Below are experts of layer 8 (counted from 0) of a mixture-of-experts language model. Rows are named gate (a neuron's input weights, with its number), up (a neuron's input weights, with its number), down (a neuron's output weights, with its number) and show model dimensions 0-127. Each number is 50 + 10 x the weight over its row's rms, rounded and kept within 0 to 99.
Before each expert's rows: "gets" lists some tokens that make up at least twice as much of what it gets as of all text. This comes from a sample of Wikipedia text that the model never trained on. Tokens count by the router's weight.

# expert 49
gets: "'", " the", "0", " The", " W", "’"
gate0:46 47 46 45 64 37 52 39 44 57 36 54 62 42 43 69 66 58 53 45 42 28 63 51 38 57 55 41 49 73 54 53 44 69 42 54 50 37 47 44 51 39 59 47 46 53 33 44 40 71 41 61 58 55 41 49 40 41 47 28 44 27 39 42 48 61 45 51 64 50 43 47 65 49 47 57 50 54 38 56 71 34 41 51 53 37 48 40 44 61 49 34 57 37 54 49 77 45 35 52 37 52 53 38 52 58 37 35 51 55 70 44 52 58 53 55 58 34 66 49 52 58 43 51 49 49 56 41
up0:57 48 46 61 64 45 44 59 56 48 58 69 61 62 67 54 38 50 43 60 39 34 45 40 49 39 38 43 38 53 51 52 52 51 48 51 43 46 73 47 34 72 42 54 41 35 47 70 49 39 29 63 49 42 49 40 49 58 52 62 38 66 37 48 58 58 53 54 56 52 52 61 54 62 23 39 36 58 43 37 38 43 49 48 61 44 46 60 41 58 58 34 50 43 41 45 37 50 65 57 54 51 52 43 52 58 42 55 33 47 50 44 41 28 62 27 51 47 66 64 42 61 46 50 47 55 38 59
down0:43 51 41 58 59 50 47 49 49 60 59 33 55 53 47 64 43 56 67 28 41 43 50 27 54 59 65 72 49 56 44 43 57 51 49 64 52 53 44 54 41 52 53 48 47 45 57 43 53 56 48 48 40 71 48 40 60 50 55 34 48 32 54 71 47 51 29 28 46 46 42 60 47 49 32 39 37 56 64 46 67 49 75 47 47 46 63 51 54 60 55 73 35 60 45 36 52 53 66 44 54 52 59 59 47 46 60 41 24 45 51 60 55 46 35 59 49 52 42 54 56 54 34 38 62 49 38 46

# expert 24
gets: " |", ")", ";", "---|---|---|---|", "%", "°"
gate0:60 40 43 57 42 48 30 48 61 55 63 68 75 43 30 57 40 48 34 43 65 53 37 36 46 45 62 57 65 50 57 45 54 41 41 48 64 42 55 36 54 55 55 42 64 57 40 25 39 60 56 56 40 49 52 47 46 60 31 67 42 49 49 50 59 63 45 52 55 48 40 46 43 54 48 43 57 45 43 47 56 52 44 30 56 36 59 48 51 56 39 42 40 41 61 55 64 40 65 52 54 38 49 56 43 43 28 65 53 61 46 63 57 53 44 36 30 61 29 52 52 52 50 36 69 49 51 58
up0:55 62 47 58 52 45 63 59 45 42 46 37 32 51 58 45 70 49 62 54 37 53 59 61 44 50 51 45 32 49 49 57 37 51 49 67 45 60 58 50 64 47 43 48 29 32 58 78 50 44 43 52 62 54 44 43 62 39 73 31 51 50 48 41 42 47 55 43 49 54 60 55 45 44 54 61 45 50 70 49 47 52 66 61 49 57 33 64 57 39 51 54 48 57 46 37 44 45 35 43 53 56 49 57 64 51 58 41 42 21 38 41 45 43 58 66 65 57 80 39 46 41 48 54 47 45 58 41
down0:60 64 54 43 52 29 64 54 39 50 67 51 46 55 43 59 49 53 47 61 33 66 59 65 42 38 39 56 45 54 41 43 46 37 46 45 51 45 47 54 63 52 23 70 49 46 21 62 41 54 44 58 51 66 42 56 46 42 48 35 57 54 47 47 68 43 46 46 44 41 58 54 56 57 59 45 55 46 36 58 52 49 51 61 35 55 65 65 38 37 62 50 34 29 56 56 47 62 57 47 43 57 41 51 41 49 51 39 39 64 65 51 42 44 68 57 49 63 53 46 49 56 57 30 36 43 55 70

# expert 37
gets: " the", " a", " his", " one", " first", " The"
gate0:07 51 48 61 45 49 47 44 35 29 47 61 58 60 55 65 56 42 35 32 60 38 48 37 52 41 52 57 51 56 51 56 59 54 52 36 57 61 47 59 68 33 44 54 47 49 71 45 47 65 48 51 40 41 34 62 60 50 42 51 47 55 61 50 49 48 42 60 53 45 47 33 54 51 66 55 48 62 63 55 51 44 60 49 47 50 58 35 39 43 31 42 47 34 45 55 51 50 63 41 45 42 54 62 53 58 55 35 61 46 46 64 66 57 55 48 51 45 57 39 24 54 60 40 53 64 49 63
up0:41 49 64 42 40 56 57 39 50 43 65 47 53 51 31 59 36 31 59 60 43 57 26 66 43 60 56 49 66 54 50 44 49 58 43 69 59 50 61 53 47 41 52 46 44 60 61 55 38 40 73 51 36 48 49 56 39 58 49 51 61 48 43 53 47 50 49 41 49 41 60 22 63 57 48 42 44 58 36 73 56 52 55 59 64 49 56 41 44 53 59 30 47 33 50 47 27 53 34 52 53 47 52 46 45 62 46 62 51 38 57 61 72 46 32 34 49 42 53 34 55 54 36 49 63 40 49 49
down0:57 49 41 67 67 39 42 63 47 50 42 39 46 34 60 37 70 55 44 46 64 63 57 35 52 60 28 35 57 61 45 56 43 32 78 26 45 44 49 47 56 37 48 49 57 33 44 54 54 61 49 42 39 39 62 59 64 41 64 42 64 61 55 31 52 52 37 44 49 42 29 70 52 56 58 54 58 48 51 46 55 49 55 38 44 55 36 47 49 61 46 50 46 52 47 41 53 48 58 63 54 40 45 57 43 59 40 41 54 63 56 48 48 47 55 45 30 63 47 59 57 56 53 65 53 56 63 36

# expert 61
gets: " |", " =", "==", " ==", "===", ";"
gate0:40 35 47 45 42 53 48 47 53 31 43 77 52 50 34 64 41 42 46 53 54 49 53 66 33 67 55 56 53 35 48 64 45 47 57 39 42 35 37 52 42 40 31 41 60 64 50 38 51 58 69 47 55 62 59 35 51 60 52 61 58 70 48 52 61 51 42 57 60 68 57 52 64 65 57 55 58 39 32 51 43 39 44 46 24 43 63 45 41 67 47 49 39 48 45 62 65 59 68 46 68 46 52 61 41 40 47 51 55 61 52 57 51 58 57 61 38 57 46 63 49 54 45 59 59 44 41 57
up0:52 27 50 32 48 37 36 44 48 40 27 63 66 58 44 58 41 38 56 48 44 53 53 55 54 62 59 54 34 37 39 55 51 56 66 37 46 46 32 56 49 48 36 36 54 59 57 42 36 51 63 39 48 59 46 35 32 59 52 48 53 56 51 44 63 71 46 58 45 63 62 52 50 57 53 55 46 47 39 47 36 47 49 55 39 44 61 33 46 51 52 57 48 48 39 65 76 61 61 46 57 44 58 51 29 34 40 52 61 70 51 47 53 47 59 50 65 53 45 60 44 60 44 71 51 66 48 63
down0:38 50 67 46 40 71 34 40 55 32 45 42 52 63 51 35 40 40 62 45 41 35 85 41 58 60 61 66 56 30 42 59 52 55 52 43 46 39 64 56 42 60 61 50 50 59 41 45 60 55 39 37 55 33 62 45 50 66 39 38 46 57 51 60 75 60 50 48 46 57 60 66 40 43 49 43 55 44 41 55 37 55 45 51 57 54 59 45 57 42 36 55 45 77 26 56 57 41 52 36 52 58 40 47 46 48 45 43 47 60 62 45 59 53 47 51 52 47 47 36 54 51 57 58 44 55 40 50

# expert 26
gets: " |", ";", ")", "%", "°", "″"
gate0:60 36 45 59 63 48 33 54 33 35 46 54 62 51 50 48 56 48 52 48 72 57 48 44 44 44 61 33 47 64 54 38 54 75 57 55 44 44 65 55 65 44 35 52 40 61 43 50 43 54 35 61 59 43 59 47 54 57 46 56 52 49 59 42 60 45 59 54 59 33 38 22 69 44 29 52 47 43 38 47 60 35 55 51 52 46 32 53 58 60 30 60 38 51 44 61 50 68 60 48 27 48 54 47 54 51 43 45 36 35 56 43 81 44 52 57 55 54 51 59 43 50 56 53 50 53 50 56
up0:38 79 47 52 43 46 47 42 64 53 56 52 51 56 57 54 36 55 35 36 27 51 50 44 61 52 33 66 61 46 32 45 53 46 55 46 56 64 53 58 32 54 56 66 64 37 59 47 50 50 45 42 65 37 36 41 51 59 54 44 54 38 52 62 48 58 45 47 26 74 51 69 43 48 71 58 75 31 59 60 51 55 39 51 42 53 56 52 56 49 54 47 57 44 51 38 41 44 53 55 79 55 52 62 53 56 65 39 58 57 42 61 52 44 57 42 40 43 58 57 56 47 45 48 51 50 57 45
down0:32 45 59 47 49 46 46 62 61 45 53 61 53 35 50 66 50 56 43 40 45 43 66 56 34 37 49 72 43 57 63 49 36 39 53 43 49 47 58 54 45 56 55 49 57 59 58 64 44 65 57 68 49 61 70 49 52 38 48 46 55 60 53 57 46 64 25 36 61 37 40 37 54 49 36 50 48 54 48 54 52 55 47 68 46 50 52 49 44 56 51 25 52 70 38 60 50 61 57 55 46 28 44 71 37 59 42 67 41 43 42 51 63 54 42 48 48 41 41 59 26 57 39 33 58 54 44 39

# expert 11
gets: " ", "3", "4", "5", "-", "2"
gate0:52 48 59 54 35 34 59 44 45 47 73 52 61 55 54 35 51 49 43 57 40 48 46 65 43 49 40 36 52 55 51 49 52 33 54 50 54 36 46 55 48 59 34 65 34 33 29 42 53 57 52 47 44 49 48 58 57 44 59 56 47 61 47 55 52 44 51 51 53 38 51 64 56 61 57 31 51 38 54 56 48 50 51 55 38 51 50 52 62 35 31 57 54 56 53 55 48 54 44 25 35 51 53 55 68 68 62 67 59 41 36 39 62 67 60 30 51 76 61 54 59 39 75 51 31 41 54 51
up0:42 48 46 50 60 75 48 56 41 52 25 42 44 54 38 67 57 32 48 64 53 44 51 53 60 47 59 63 44 52 45 49 46 62 58 53 46 55 47 43 55 36 54 35 63 62 69 51 57 50 60 51 55 41 42 56 38 48 43 36 55 41 58 39 31 50 38 55 47 63 55 35 60 35 41 67 74 52 60 41 64 34 51 55 62 56 56 50 35 62 60 39 53 32 44 37 66 63 55 66 54 49 53 50 35 29 60 39 45 55 57 46 36 54 42 54 52 42 48 50 39 56 48 40 71 53 46 46
down0:45 54 49 51 36 33 63 50 42 59 45 48 44 76 44 61 33 53 43 51 56 52 63 61 41 40 54 39 50 54 47 57 45 44 55 56 41 26 60 54 63 53 61 58 61 71 60 63 35 42 49 47 56 54 54 63 29 48 32 70 49 44 54 28 54 49 48 53 60 58 33 39 49 55 49 45 39 38 59 66 60 49 43 50 54 63 46 59 45 76 55 55 48 39 56 55 49 64 54 46 49 54 36 56 31 47 55 54 48 39 55 44 34 42 63 45 46 23 53 52 35 55 53 65 52 45 35 53